config = dict(
    activation='swiglu',
    moe_layers=[0, 1, 2, 3, 4, 5, 6, 7, 8, 9, 10, 11],
    normalize_top_k=True,
    routed_scale=1.0,
    lr_router=0.00144,
    n_kv_head=1,
    head_dim=64,
    norm_eps=1e-05,
    attn_scale=0.125,
    tie_embeddings=False,
    parallel_block=False,
    grad_clip=1.0,
    seq_len=1024,
)
Below are experts of layer 5 (counted from 0) of a mixture-of-experts language model. Rows are named router (the router's row for the expert), gate (a neuron's input weights, with its number), up (a neuron's input weights, with its number), down (a neuron's output weights, with its number) and show model dimensions 0-255. Each number is 500 + 40 x the weight over its row's rms, rounded and kept within 0 to 999. Numbers have three digits each.
After each expert's rows: a language model's description of what the expert responds to; "comes before" lists some tokens at least twice as common just after its tokens as in all text. This comes from a sample of Wikipedia text that the model never trained on. Tokens count by the router's weight.

# expert 17
router:407516518548483474481520516522473442506485530467475552421466487513493522494573523501493491503463461519472466480544456445458468525449497446517512511512469555471514538425517483548540503455565474517596496557462472541491498509542506528522485504518507539464396503500484559474496576481440517498522531523561515493486473666482539480489534534517563470508509508489492416474578549505541526506565479473426474534487478511509533531461551503505440518537471451457461445472470524563488515476541489485516470493505537495540437495441595415493518488482499505516481529599474522476498470491398445514577481527512518557416555518509499517503537523537485451499486395541460509464445490418523547519477506524491465455443473504442498577519467565491491448473452439481525557591449493554490501486505577
gate0:521566542502479496500529493489512455473485496484492467564443496483593515548522462610490496484511469463469446569495466516488468486468506603516587553525501537484454546612468463539462476461470480484408523527464470588499496519504513485458530497499549456451547455419540520498435459480462567530517556521499520473488488468480489523539561505484512489478463467575517488549460503537497527514504480545455527504513516510511503495523558525510425454487437451551563494473545462545507526439451529380464488499449571543514582463454527491497557493542534467419541473460554452515494472540491535502466548597475459454487501417468397490491475505489458544509452517557472492494477542548434486515468517486624517513452534530501449535504525499542485544469527460499551552508569450508475493478455525
up0:406445589516530447460491533437501542458499474563502493532508520487518435526453493538491453520485530551522501539556504496462578548513495422510503466486538526535618532486516488550443489531527367447445529497547530513463461465509455481471508579495458583479501500485502558524485495473573533517491442505454543518435477524534459416509509478478478446486449457522499483482466410453490543542469484451513520484474547553485507479510526555442480438447496503508458439466507501481514489515507471482444503512586521555487542471523542510410522462556554438539549510496548516535559526544547426544478537579509452483467541539489534501529542585532483508508498449537500508471526517426555442600483454525561521486498538444512530519472462526509484488567479438554476560428496510473491543480493521
down0:430507558469519477468496524487488506439446524504489534418555495505490428496487566575492437625525488536458531537402494474470528508559552480520510522410437418506463499541520514505527547498453523432530479481489512496489475508562513480539465479541476474513438548514523451521489505485533471455482503506478456485489507509484475455438429455418501441506441534484509486498509446514512565557517646473537432487473503483554527516538564444459525487510521494539481419450433449504472449535484551519519476543521482441427550502560530495520413442513489513507503492500513490455516449491507438527510499502527499481432470504500453509533491463541530507487584561546498474498463520558500596471483529493435496441447596589475588483464468479534572441526511519511484468549489467473477497502461507
Description: Digits in numbers. Single digits and number pieces, especially the last digit of years, scores and coordinates, such as 184(9), 200(7), 77.(619).
comes before: " |", ":", "–", ".", ",", ")"

# expert 16
router:481460529460562424490505504524518542517483513396500554464499470443529497499523463494455445547436526464543561451527517487457504386521446484571497473519510546572566461509524522554505575491552466496484499537459480496468491480508454510499589530567539477456393485465469549490474579473497481499498523462577569483563435513446473513570525511508593554521502433452498489498482519483456561462509478605592482517574475527554449566535503484444571505563451486487479462528464494478482474489460487461488471516483505461539539476443517560474463530510510524514567480589516565541531509460480432496529502492494500510511553532459486539459511526500486581483510508513495547491528496553482567459555547482510456557438530512483484503464533609521521520550431454468556553468525511522506498485506493
gate0:529535463520515493453538582518525568484483539409513462465503472460474439472454451524512497514491568503480486470512495460434478483538493492472548458518494446476436434489393558545569499474596544437469537508463537485504536441570455503514573536491479498501461501499553481552573491486490515513512472545466488464586526443441513471512457515520464449484478519540505516529490479523515444517525580545480443563516477486509434509447483535422576538517523642500462544497468423456448525509489488546497577519509522538529456467461433501571412512462510431493482515548485479477396500536447553503528512482534455429498504523459468544472456530513544488522469515544563495526569517478541549455512537550538461539466520493519485506490515514550462504460518517427449527472521468571525564491447493
up0:553437551491513533489505466494528539501508542509384488481471497530518562481446510453474452465491502506457552518405548509613422508467553537531552534478519537453507485480520458519442525559476504523417495473511513509474476483454428461527491611525448528477519493429518548565511516568499458561506546534533505474452548489537578446474472499507563513567463483453469522513520475473509470564488582490518498512500454520462573450479520514458460455476446511560499524500458507569455516457505497513529489387508475536561544442454532564529486479568553430460524500557486487465535535461471534483528460479478498512493503544392515497457517526500512457523494534461527497544459529423533511545544501459465499472452551526489482540461506503491470506537408515615466504552521464507487488492404440
down0:455484526479525562510487510458544493528524474551541516439497495511485460444468528451537578487523448485506557448508469494482431502595510566588477492545539556474497482545468470469449458515541459478441509498584497495493472515442515493468517465466512451543511508499493498481440541506567492460549507555599561537494540440498560553434453488548490499501546572480466513498524512532469471527494480515426510449507461444510565458428499473533535488482506481451463522548572512494526509487504458522455542535484509474483557519454589467529505533516499507550446552510484487395516444481503488560485565472490471578581485514497547477478468436502522502454544558500507529522446466490546469503492574489481464497527539534523387409406530425461559502536561445545478455461460463567544460488521429
Description: Units and ordinal suffixes. Numeric table cells: ordinal endings th/nd after numbers, degree and minute signs, units km, kg, cm, and country codes like FRA.
comes before: " |", " |\n", "0", ";", "1", "2"

# expert 20
router:501466521504531504511556539527489495521521496486467469465510517505498523437512467524468505435536432512464528501544457458458537495494468514636462467497534592534562521490488536546520518513511491466549533552457488508551455514484490456509535492484493445519434464461496490518534530502491485515495538439377522500510484559530488433551488426474454574472524485494549444572521512556454534455556476543442458511540468495414565480526462515467527510535514384495479545450500468514537467507418460528450477430432495474537474436506513561468464470469497470558538463575580502436500513508478469511486487529457547499508500486523532504487369490397484580512496488593515493452536473451492490459531458536466513467461521509452493544553494490472488483475495580488539543561507488541534592554531578
gate0:460490424476541492513497412510474516485565525468420477578484514438487540542480528526424469524438518464497489534563544483504526436478475492518455482547529476501528504519550538431446504418524565512454486475450463477478449511422452516549614489454501530489484569501427517576547469492455470499521486491436537561590524517508479465482525534517448517467514515490458456497502489490462484552517537522524493526563515411381617534488512505451531537548507475498492509480506535548517473534460462485503456522462474539529493539540554551493496441473531444565469497542496558467562519468478499529489464473612568425437465522474435514495524542532559552537462496533476456515468525446511508497444519557414474469520531441509566457499504500462537477471564495448488465537549471524494519454477518
up0:473507500462495521509453455493439470542428536552460492404499509490456534528499478529546468491516518511435454583430520522494538437456481425504520556458474512483502430390516451508490493518479561525497462509477543505508486512534549456502486544525517454504450535559472479503547494605497489502482446472494532424458510526437529478482519454397558522407508556498491583506493516447524468406472507515486507472519478571510471489411454499475540517536445504440538477504446566440483538529530481561517503442546557492465544437481529493557455544491470526509448504556480448413523548522529443497511516551537480554480491534499475586464450460520443465503502551459493506573564500586575480454494481450541554515484488523470510526518510494503522521493443425520519511448501467542577467557484553
down0:529480442570495537484478501519605514486484492498535534492465445490518492462487495464474510480526467528505504476496502504471413491433416607598512522409458450508468427453516518492549598506480485483515569494483549515495437452504563538485484551542519507460445457512443417502462591551460561548453479496477466517507503465473487508573489391547529469541478514459492425516540503521452484476462504444524545540485511410486466505491431541490462449566406566463504508484504530519456493424447560457469529473514553484479532483472505486546521556583506569472482466490500576517539555435485496445536462467477447541452493541490507483499493489507530462522471455470516538505528485550542507473509499457527569531387491496501452542482472508484503486487460450419534544561463518483519537502525480
Description: Sports table headers. Header or label words in sports and election tables, like Away, Referee, Votes, MF, round, plus minus signs and field positions.
comes before: " |", " |\n", ":", " /", ";", ")"

# expert 12
router:500577516487545548542497514527521465468571548435389489432472487416486572523551514431488568453559521500420538450501509536566461518478463445496471514496429484499487495484521511467472471432509484532501499491476449526547554513521509477559490484521572565449454500472521552440546531542450514448547489464501558499558490550486499506432530528529563490543513494511450475462478501411546478416527524454480506542441462545498541578557474521503557479533496467439498522460486525499483438462462489520517500460474508527545435544472519617494516527500510408528533474501503453496460521512460499437491473537477555485451568458412527514570467458498545486486478580549517509504403496401448515470534469453500506528525494429510525485510457480496509398498456477510521497544449517534447536522522491
gate0:493474507549533543454471494531561490485483464435464505500582470493489547474490470525483573552528492521529498454442471531493436547525589520433533470493535488504534483523537466545479542531496479504403494464485439492565469464507512481488478537515600446424480472561509437468437500510493523500472517511480462525510462538509483461530506485535530383471442462535469472529532536478542496489481509497544421494556540472437490530475489548486484525530569419530579527466530497510538404475534430481427510453486487550514472468476505547499461574500526428540522478458512441443419525477536515549502531461476493554515570506479542447510493446454411495546497490537541438530481441465512486524518443513508449537477421459453545489497520472498486518561600445429461542620540525481474502488457532
up0:465517413491427538432497521508543487578538524443433417510566545470466516474541493498509504435531479475542457449458416585514591548503534541548502559491386519503449532493537492419469563497505517591390458448460484473541470510535521435493472495531488463479484446477518447559486508554537535497482516535382519458533488537540469507425489474524520416479529447479516507514550520488506521579482455447503488567511486540550500501548456480503457519496468502523454467446492540483559547549480501531478522465458525471561506547481538453553540459478493483550491505477524534414507519521484499511562475486535445460513489445496457522473558471523486497502488450517530513498509473507499463533499495414599483534513457478497512458497474486478515481564512539557512494588442530560523536469548426
down0:527463507556545458444562548459538486433492530539493558515483543529544559426581571470465506510513504567479484509559524505510513525504513581572497500527563527523536511536489482501486532463407493478539455506471477525564521563545529501461515486517507506581553519519479541454544532475512549459460565562547539516461472478540525523518549501550475542495568455565554480420504512481466474473463513572483515526454474455495498467525500522581447517544579539600455506434469490504533504562542467485489480549481448571497514447515533486597457532497516560498531503551468464507514517460531467585471495494535459492441471510550581521547497523444495557565430527527468443474507496560503457498492494545488442516480531482529586545483509539533478505519506512380465547520564556450452520561462513
Description: Directional prepositions, table pipes. Prepositions to, at, into, against, around, from after nouns or verbs, such as trip to, blocking at, plus table-cell pipes.
comes before: " the", " ", " be", " \"", " -", " have"

# expert 7
router:509484510516527484535408507522522489524490527469500503538627515486556483470504526387498514514477490487508464511552477438416507525468457502615540467518546503470531515537496550541473453517504436546500568577556467526526430511579467530517519521563545551473514460476418433439525486520518454534516543513472533443529465550568508510483476465502476559500450468483489439510446486506531544425534483480562515503473486491524482505477453481484462505517449389508485473514475459523474436429464489515548497541492484561558461413475517492503459484559468451532441492517525422438496489486427473480509459509524525542541486506479506509522509504490423520493460545633456499477461404518479450480575518531473502581509559459497506526536523496538493411549510532501502454507527486505450515411498548
gate0:414468447511517481464473431496484421502549469457530431484458559506480521466587447436499534515583519422492494550539533500493567450555459525416486511517455493489484405552451473474456508462527513509466578522467565497407499563563498513527456434498467519565479591554499490490520470492533449486456507535544445492515493488551579507441471467567458488441516421491438433538515512495453462532452456503516595457524478516520527491490520469496485503524505524563546479506444518469549504483503546529569485495434561537500446497575530482484568523470551492531504463570499534532484475496505505561569520508568509472498501487527568462501434554504444532537511487517519461452499519509513480414443413495498546496522530542505508520501479538477506476461493543503493485511577482498477455384491531
up0:524468468520481461465523526492473536532511518476540453513475437525482513431412556509537462446496494566574578587487454451537464474430506561558490502504486539532394471503543543501467529519537526476471511535544495585557523450538422482408468505498516482417386486515500499548478569439468588544521538474522498511523533448473487529509523464576488569516541476450490502538473431475515477431522531499510479533514450569546511478503505522517450483495530533493582471486461445530560496505553522499457515506414498482528464524444500465494528546488446514494491486486503474481507532530458488478464503458501441475507478463468500486527521505471586488504520565499544480552506525540502538543573457494403484476557498500476491533359409461489472473508454499513464548556495505542523587568472514
down0:509619554485516454457542532557497488535548421496441455467496449472582479477506482500459525524491427450505572486535460472438454492493477461467546533548424494497485483461509480510486492489518488517543493574481483479504432417525496518398605448467545476431473500498464556516537491470501507496546504467483614491519496456480467477517480442474464500397481463455500448465449544432501510457476508504454492462518551520466548529487462466461474560553538512520530491513521529510505483535459521534516549478488529450572481506498459489403410507563544468505490530535444479389526535516531585539510504516495508497480511471541512548508453438532508519552435512482469485434534506494531555446490549542597471481555460491497513562579466531496441488461447468522520529504535523516481437533421509
Description: Table pipes and months. Table cell separators in wiki tables, plus month names in dates like In July 2010 or 29 February 2024.
comes before: " ", "|", " —", " −", " +", " –"

# expert 5
router:441514520442599511470502460523501522484502476456520523481592430442555442475542503494461524489484442467477518403527477466484498479492519470521520528462519521448517559432494509552509552543538503512670503488512515444545532510534509435514519568507569471481464514466508469505512471494496515448524635503461417483504487489489526544470554481496508569529489455473521460575499518496487436473513488505448484543474474511397483386500471510448511490463517502567528437439503515535496552494514487496512471448442505539485569506498478588522444524529478483544494532490524446450544550461497459478536511481485482471491502484494486520508508478406568522516489406513509483508500509370509519455535479439485475472446544444531514520541464551465527460519468446549581535458497482493555515523495566
gate1:516455511603480524530513461500531540451480463461510459464478478454510495469536495479489570482555453529509494498478518531466497540504472454390577486512497545456516537472539473428558459498503483453527450482519511506555520486510505490526545485445611429487501473412465423510503420557563419522526501455471498493518495516490515518459439465513447437465513508519441421510506512555499526541516532491533529485516487472546458507494476454458459538529466531479540525495520512515462548554526488475612508541446482425451516473547450393533441548516485439550524532519517488504503467521558511487516491531510506479538508440585541501495578520588456494507533512460497521449555597527561546466532525571526502500545462559534543560582477542492565521509556458449500539459496587553461487516542461
up1:490437547486477513497485490552448421447554473530493554501524447517480533449488449467521466530570541539530466512546485441442531574531480519458551469558614519516460493546470490533526474534516527505444446512543527477483486507460505499486423500535522457538488479499419504435544523544553538516508461473545600479521459491442462490537420428550454457451484471511486547519482462506523503517424587554458500464547492519476504530506579563484498448543529578455473555511527568558473535503527460523510518487496529482507564519481502514518502507516532541541432600528542492488484472525578561502475558475495495509519553480534572510564581428486541462503590477448427558495479557538475448401446515526547501486565556515472466487553565478458469496457508480518462503481454502523534511532502481
down1:504505475492507481490503526495501506547448463476527492499443496474500532418517508484496511482520537481484506501510476488412493448477487531606444516488453503606449471534459516515509528457482503529497490568500477483487452550519522564457495476468571537564466497431537536489483482508438413521497463546577536543559511549556485443569452465575510407478473479458466548532440522503439541546509520501480480492510482517465523462468520593494476453483470464518493565492471523543524533560500512545490550435513525477545534511498475537510516470516487500507477489446513574518463593600455551554528413516543568544480534462457432418460504501413539479487491496571459546437540535456514457437498541537539529491526493528496542492380545468482510491369465516530461512559527520556504502459492519
Description: Common nouns after articles. Common nouns right after the, a or a possessive that name the article's subject, such as station, album, statue, series, temple.
comes before: " of", ",", ".", " in", " was", " and"